From a checkpoint of a small mixture-of-experts model trained on Wikipedia: 31.9M parameters.
Below are experts of layer 7 (counted from 0) of a mixture-of-experts language model. Rows are named router (the router's row for the expert), up (a neuron's input weights, with its number), down (a neuron's output weights, with its number) and show model dimensions 0-159. Each number is 500 + 25 x the weight over its row's rms, rounded and kept within 0 to 999. Numbers have three digits each.
Before each expert's rows: "mostly gets" lists some tokens that are sent to it at least half of the time; "comes before" lists some tokens at least twice as common just after its tokens as in all text. This comes from a sample of Wikipedia text that the model never trained on. Tokens count by the router's weight.

# expert 3
mostly gets: " without", " Succeeded", " documentary", " novel", " inspired", " wanted"
comes before: " the", " by", " a", " to", ")", " as"
router:500539501512529513481510481465529526471483508502464492466489526469479510525507457478474535498516476466484507489521539481468462491507503532468471472496530505458537484489492536494491533544534469516528505527470510513486491511495521459493534526487531552522491538461512540518477486455480501475483526499483465474482491492478536540505473553461511483466490475465522498470513520488526482542548500494532487528521525506552469475480485528474519476520458516475531483516487475466509496496508489
up0:522535525500491496507499500492499474518506486501437449533542494499510509561488472500486505473491484515489470476492500480551484551523480500509504543519497518495470415509534473477458470500457517517501521467563517558552518522526493498494501499491462503534490532532494500469524543515489497509477479509505519524501487477473486500495489464496497536473482495487532501521508499460485524474509510459473504486490454481432516497485486497534495475494538472554511500519496490472496502519498493
down0:478456493521521493490514512434489499498506482511523551513483453550446498490514496464517529491463483509506516541498533503479498531482474531498515512501499491536500495451497521474507478511513492472528459473488514494438457504475494489507585495480543524528496508486519503502498512501489477448482549513518494487490520539499563480536504504475496479528482466515509501460539489538509508504492522516531497474544485489543542509488490461499489500489505479447541503469490506507499499514515489
up1:494478503483502511523500512502419488531562523495525518476515506460485521523504482516500480486528492497496479513506502520498517523498494486468520475481509511508512451488481550545489488502516485504461499471473499554470507513493569499526488464542486521505497513501513487498498531510509492485519440490491500473493527561492496508500514503485501544513465505531507497479490514564505509477500500480466407516502501530494494538533485546506488488519561481502487514542478535479506525521465520
down1:533505452485460477462515538500505501507458460480499495488503495481521512515503482476465507462504528486501504530543501476452540513498457535489504515559496551479501475496503483511536520496500486490513482494500507468498500512506525477537485498489474468479497491463541475459486496530484515538472478492496503483498581507494506512505488501569520500471515511519471508513532508524503513475506489531546552500532513468500467469496466495508496467591491530496479468481487476504519471486509530
up2:557511464495508538485507504474540462507543495513488499492505504521485501497474524536498517484497517468515482492501486487543470500492500567490502516516502464516468533484497461495519474499463526510435520467507514474533471529504508488474521477479475463509543425475520495502438509567478503513515517474498542453516498508518490520502536472501516460542478501492492489510476492500508485500491510503475528496478482483440500494433474482512463464479522481488465488494492497537518501493508499
down2:509446475474530508500502461509491477468460542504465485485502500514538523514448542512492524478473489479526512478498448532501499490512522489504487510469515469498497505476484525511474494489478500505595504535536499471489502518542498483529553490469490502512485526515504522527533502481496491533489504517545525523549525454511495478536499484529506489475500498496494487469489491485476480494490545504565497502494502453510517519489469538502493490518464481465531534520486517447496561510468484
up3:498523536454500548547494510523487497560498472525445499482496468527469494511479496492475517508494498517508553489448496553492482507549498486542506479464485500514498502469464468499486486539477506454455484494522451493471505483475580501489521508502494499509453462501515499519489503503485497475523498514483487563563494479493520501536465479464552454531515484500504496519499510479489500492509477481500538498503507503482480506501479461495492504482497521498504512501502500449486489543461477
down3:500482514514534477512480495510452440477531443490507502477511522498501522482528493475472512485502535512516488445475520481479494500537513495469528488499505556483531485495512505510509503480461544463503455513508509492507505491506516494450556498493512477505493510513507461518467495536473468445465488492527539515496512490503495526567495463494499443477534491473497526488494459543457495530529454535493498525504521490492500545523505492507523525510489529475463532509471508511520529533514541
up4:533475446541501498517480517496492459503516496491509499543495511513478509516545453492518541507482465495504506503490492505526447499522509526533516477536507516545545499495467501478490481496504489485495456450531451488542483504531585546537469459499509491433432497488520469497521499520479499512479518459476506471518496517515501482501503458511505513528515501533453518504501486479507511502498507472503501522494461518520505525470509507502490526497483457479553501476521464510513506490527472
down4:504502488418539512475512503501525492500495479520479483518493505489502537502505504503494517504551483479507482517533527494495512515479479516501494461502489532517489542437507557507487488469515493522472500511520503499498506498536487467477529474522509491468524451475410453532499487506501497484526545498521555515508528515477523426507490467464505516522525500524475489483525499470509467531484515547508547511478520510475532523486500477473495494510444517469520476490493527497477537508487500
up5:498494481458528495536515557521497505522476464531523496550504496498536478474509499533515494528513520533501479483514518482411508465482531527494536482493522545486536500506497507516506516506493481481470466487470491523501505455497508487477494547499473508511540463504448504502501542537533520483505479502482498513520501529501544485500498530524480450497523500492526524504501535530555521495500478523499474491488479514530495492487496511534452447507479508538480434496483529519475494513499445
down5:494498538506475524507562504495498513476519490491501470434491503514465480505539523530488509484534525497433504529508495438494499538490477514462492485526517502482499491526562498502521521523498475501529485520481493497483505500479555458466482509460504509497508538467505454531496535502500550493526508521510504529458518534513452494477472486509531502479518492506497518500488469515494491502521501524534514478552492483455506494508531462454531535482457490494482466514463499442475517505475489
up6:437474520504466526523513497533464447495549515520468543545510520530488487477461494526480468528516514512488498444534505487486520511504482513532508508519500499455493505482500451508488465501476489503467538496524450521517516529516492493460486498521526473482524484493496467500522515549466455518516513491517500489557512553507492496546495499531502477483484473492496507493506499468557481458496501466483520483483509501482490515496510537485498506497559493500564489519478476489530477468537481
down6:481477515486508517496511495490485503512500501494486479481493438436513529503493502429456488496426454515500499501495531482515506540499475496473482501462503513492521500566504554455582494512511459496430546512535528523503490507507456473518503505425487545499502499498519547481503485496503512483474536452538482498482492516500532515492505501519481507507521499507516522503469497485503512549522500499507518477522506508481493498487488503517471484479489500504494522526515526499503487530462515
up7:526521452520492493497499509520499464539506472512424468541492513487539501528511515506528513498494517477521468554508514447482507498498471480516460468550534468544471506495513485462536488524508468510515465477498467529511529441498517478495515491507500498485473509508548454498465503497495482467536470492505497497493518496486497512507504501490504509504515462503489464516548527496504476440498497504451490510491486548520535541502482502504536490505500482524506499571502480470485513522497560
down7:452514512499486506457496473459500422521498513490523528527517522528509491510492518509517532531492488486450497483493479513526499525505462501504454504519490502500556512492526464436442461500480502465464490519544520454507523482514502519471506506529564530483560509491450488525515495511479505500535520518499538481481517525506483510541487454467499543473463529521476523520510479501493447495499506505486534527493497494477508493469498547496517492492511480496517493507487483513534475496521473
up8:501473474496505534512494496482455500504503517544521514504507469511514501532537519570521522484511459557491514469491506495434494516462475488499497436506514498526471501494476494502520520497507479520514533453509444444522507458486511500496500496478498500480502507466461474478545501562523468493491475475523520522525500547502519496504550485499507511534507468501507470487481504513534518483514502478458514480468478566504462499522477516523487485551493467498478491511510489497511447492523501
down8:463481478453486483458528495499541457471495500476502538469506484450493456527514562502436506497535517529510509490511495468499500486531492502495519477534506502523496512497541520478480494480527482511533520507513507497536482503482491476500517499544504507498500476482461531486498484532500504502473509501463510519497520522440522523529500510493507490552537501498507580486467481479488465479551485478469488452468543501499484505516502537496465464515459522509497497564482531508511512517478521
up9:492528494498508526534471491507516457453526512501500543489497507493471480491483489486497446498506514531473484491496524543558534508482488455504478465506477475477508479514490474492480466427489505478460478485501467473502539511510500472501454474503507500483473523503513497489503539534524497506502523450509475464536478500548511471533561507474451481526520514499447515542492497507526480476498517463452485479479465468481515497451493489476505448467542528469506497499502491507502511509509485
down9:541494510502513488500490509506491527482444453530509512479483521515516506493476492498456492511483527500479517507511503524507509511461513525455469492499512545502496473497484485400516494507528484530499485494527494501499542508496495500531506503491544497480494512515439512475497484504482468522548529528496528510528479503495567520541493469541478505542473452461546506439475497546491513545510454498509497500499487465499486496467524530520485504500508460484516434525479480501501501518491500
up10:465527491476476469556526471499506468496473492580534497494499551502505491438453501501507500509511528508534505515492504562491518487488530491520531484493499447500515478502511510474481504466527485486508512495502529497479507501480507500493487480465484473534525506503539472483495502470503500439499507449516535469476484508497484496492541504484492501493503485477418500500490540469495530445541456476457496453496479522495508475510513511505505496510529494510532471500443519532495484482502473
down10:507484528487516462493522571470478515509497501503489526523518501525483497483527454518478493498530506483515533515521523521525500533503503474448467448507499503454494464551492508481519547490549520501485512505449478471483495468512479505500453502507491549499486475523454502471530502519504501467491534470518504519499481505430490508510492490474558451535474482529507475488469499487526513513554502487539450493560500463516500490511505501504485500488482533503496503492519522525525505502541526
up11:509485508496500497498468511508507500491505486492525504510486498500519488517489482498513438477454467513511552487530511500491541519516493495556513511502537514507550531537503442528534444487465500508482510527495499497499509490507524483503508433499502522459509502497479491515499556488482547546496516511513485543556499498447490481496467500451500485530553490535444503515469531541516514448497519496492500510503489463497500525507475493552422524489518500516484514506502500510498504459500512
down11:468506473514506515498500473497503490472505506482496517490560489498508508489543511511507500471561500480478497497492531563480482438511516516493529509530496499485503498513527531474478509423491499471512482552468478477539485517476493531492517529503463507493496479442537525492465452506539558417507489545514496516502515514490516530465496491501519520503504463490501467504461504513521484509491521526495485499499523492502507509523517477431540504501494454477536499542498487485514501482482521
up12:499495550499486515496538501532499487503502487474496510491499486555493483468511509488504496496500538515510517493486500499462523492550511513538500449498483553504505532499477503517499495472482425491476497465492452510514462487499517462471490505483482553469511491514550428481524502501491460459476484536535504492526493568470505502511485504470505527489469516503527498561515528455509494493484488477532531485479503481461503495485525497544483535465505519541492532543468480490486524507491480
down12:474472494516564478511519494528507509467492520474507496541502523494515488517493483488494463488528520455466476488499496455496514513498498501528520435444522537504484528508527505474498442484511515494516545493533554521498555544493498484514511476498538537470506483557472495491505499474482545496532498459504540466500471521526521506519485480526502493513449452514446481478442487473496498524519498489497519459512525544492496490499488488514469529497446491509535506510504509480499500496499488
up13:500506492504499507538497528573497498462489435487459456534513506497495518518500484508514484473506494501519487507524509499449518490442499505508519512515530495499509472511513503528526490503509506443496491517507488533559502449493514511485527525511511494447500466525498471488509557512491499511485509469471511489497459526493498499470500525537475485501479504481484465565519537496484479461472519517513516580500475514504511527536533557484499474483481492505513524562505511514526527529475484
down13:514459512496499529522543499490489478484502498499496476494475504481511478497521523512513487477464516501515472484487504497497527490566462518549495500571482478503473502486502499520478479500491504471483515518520511509487487540575462531473518524518466479491485500477524512521496526503493446445490479479512527501535515463524494484540480479513503541503536487463508531514516486518474507514485503506484497484465541531494484466514502466489487535534477518509453512528551513420511477470489564
up14:556477482495491472500457571522498462507519511493547456550488521507474450497493487483534465499461462509514489485507480511508483523534470499490542499534450516527472501491475464493506484526497479482454469478500453503497494493498488506499462489506483439489500532512490472494495460505498503464492490568502505502495542538534466487500537486515509522556490499492504513502426448484530491474498464520475491452494525497493486489512512498510534492500528512496506491493496525527487484519508524
down14:498474489462527480497498499516500483525514505481483497485504491475539504488537527518526489497502495559557567504422497543542492508494485497496517524508556475499501500507489497507504463479511486482502507517534499506508500527485523523485480500548453488497458471525495522501488471459526486501515499484491482509531547484492511496498534513506475566537496461539510479512449507504500488493511538491558501500499490496496473541459527534522467502493477476448523500476471509479479496432479507
up15:503539511489427509508515475548486479504483512499503502526469488524506506462472467528524513489498530506534516475479473509475536480510511558494494490500490495541503497491504532516496494508466526539469506493546495508501500501520503480498487503527493511505548524482489521462499499517502447459500517517546497514496421481497560500481454463502518464510497527494492478452499492547476485453514507483456494431505510511471474495482489525489498501511539451514548483493516533498514503463497468
down15:492511506546499499524483502528448488503502500476511448525485506505472516470509470457553499487535519520475498500510473511467544445491480485493499499496530467512498481492482508457461500529510518452489513493526538469518523507538483558516535472505494529468497488514511473489499462504535476531510463481453509526495521480492534491494506509531450516511561509522513515549498496481453512474545422487492512475540500502510516520469504483549462489508516496509501481524516495486503491526522479
up16:554500500512518468478459487495545501500501493499475496493484509540520513487489472506509466475499480497485512505462488478460497501487483491501500462500526518531484506499521477508541535485476471510497546453524539489456533507531480507521464490514435503515513491511513487517509566511528514492503536519497530527518485544514457518483538474531500559512539513498477574503491497510493543410466528499518515478497487495483487510500472510476468471480535478501493478541496471494493502495503526
down16:498448475543507467562467469492505500503501493506496507520498475546524484486491522516533535483487430454492519438490496475479463499569519539496509504486561502517452521505542470505524502502508542483501516512524471490492498538499467503458495488529487467503509547459498488493516512489462498456519482510501503514517490485511524484496519520435497518510530506475438510480499526478513477501492485502530512545438500498513511492513483489486501491485497483493515502486533533533496531509509519
up17:499505554500487488504521496547513498500506500481507491481499468472450505487565524508468465482493518468456482515500475498525547499513488464500495511513507497511457502459471514495505512501488503443471495491505525514509500498535496496461497475503485505510546498501500544502475491497516467509563513498464577484548493540513489527500538462481497507542561539515516508509512443485505521480544488539484506505475493494495496460479490536531539495475528513545514482540486498502459465485507491
down17:531428501478504498544534478506508480503509509511459500519497496526528487473518487500459487485444488489457475496469473606530494504502533534525495497506510482530513567556500509503500491478501519512480504494501514509489517496491521519476503486471514444528511497482488511496506514504484473520505502513518484495526468481500515533567511487529454525518509455505500487448485504437480507524503490479507505493547507524501525502490482497520484507499494513506514499471490422493479519474532475
up18:485459496485503490468517528469516485500509485495507498471530492504487529546478484489513477497510490500479473487471526478482472506499505475492467520539527508512542524534542490519513521524511491503479482449547509483463503488474491447502473536505461514498528486502436519436505504508522458487483500483520550504513462489532539434487459487501501502500474434495519535519517498462500494503532475484494489487585474544520495514508478445494500503518511511509507509528522470537506482489504504
down18:523453446457463445505484510489510456496510506547493526505467498508469490499495499482507483486505499489511532522490518468488498548495575569526473523524475546486539497494512519493466504495505488490512510529495483501530462545489518510508469490524496491525479529477498492523537494492520539517504506526482497497492500489500496508508483554511498486469500526483511520469487519498502494498485472492452512486461539507603490522480520509454484480489487493497484509503527548490482491503490434
up19:530494493519516478514496497475501470536456495453492496540499507500508484503505535524530499522499505505506503520542487488533501469503508473499517439523497509540451454475488488502486516504474483460492494531525583458482528496462471455481532463480473487499493502525514499486487526516529442463471434501500523500535497521472477501500494499509502499494532498483510482510449517509500506480488523478504534547466476513475540476483463523501501481507513490502520520498462463561471531518486543
down19:495515503447488523482507507493492537495498523502496529523494512499517511503487553495490510504469498496524482526479508554462506511496449478496475505525502500516504497527461451548498504515483482470524510506561516473495490532512521513515489497506499522496494511565513500500484501520486519507498536452483497507441530512466497536523497524530525500564485477552508485460503519473455445513497500437484500510421497538425504470509485501523499496494509469500512519487490472502479467477484501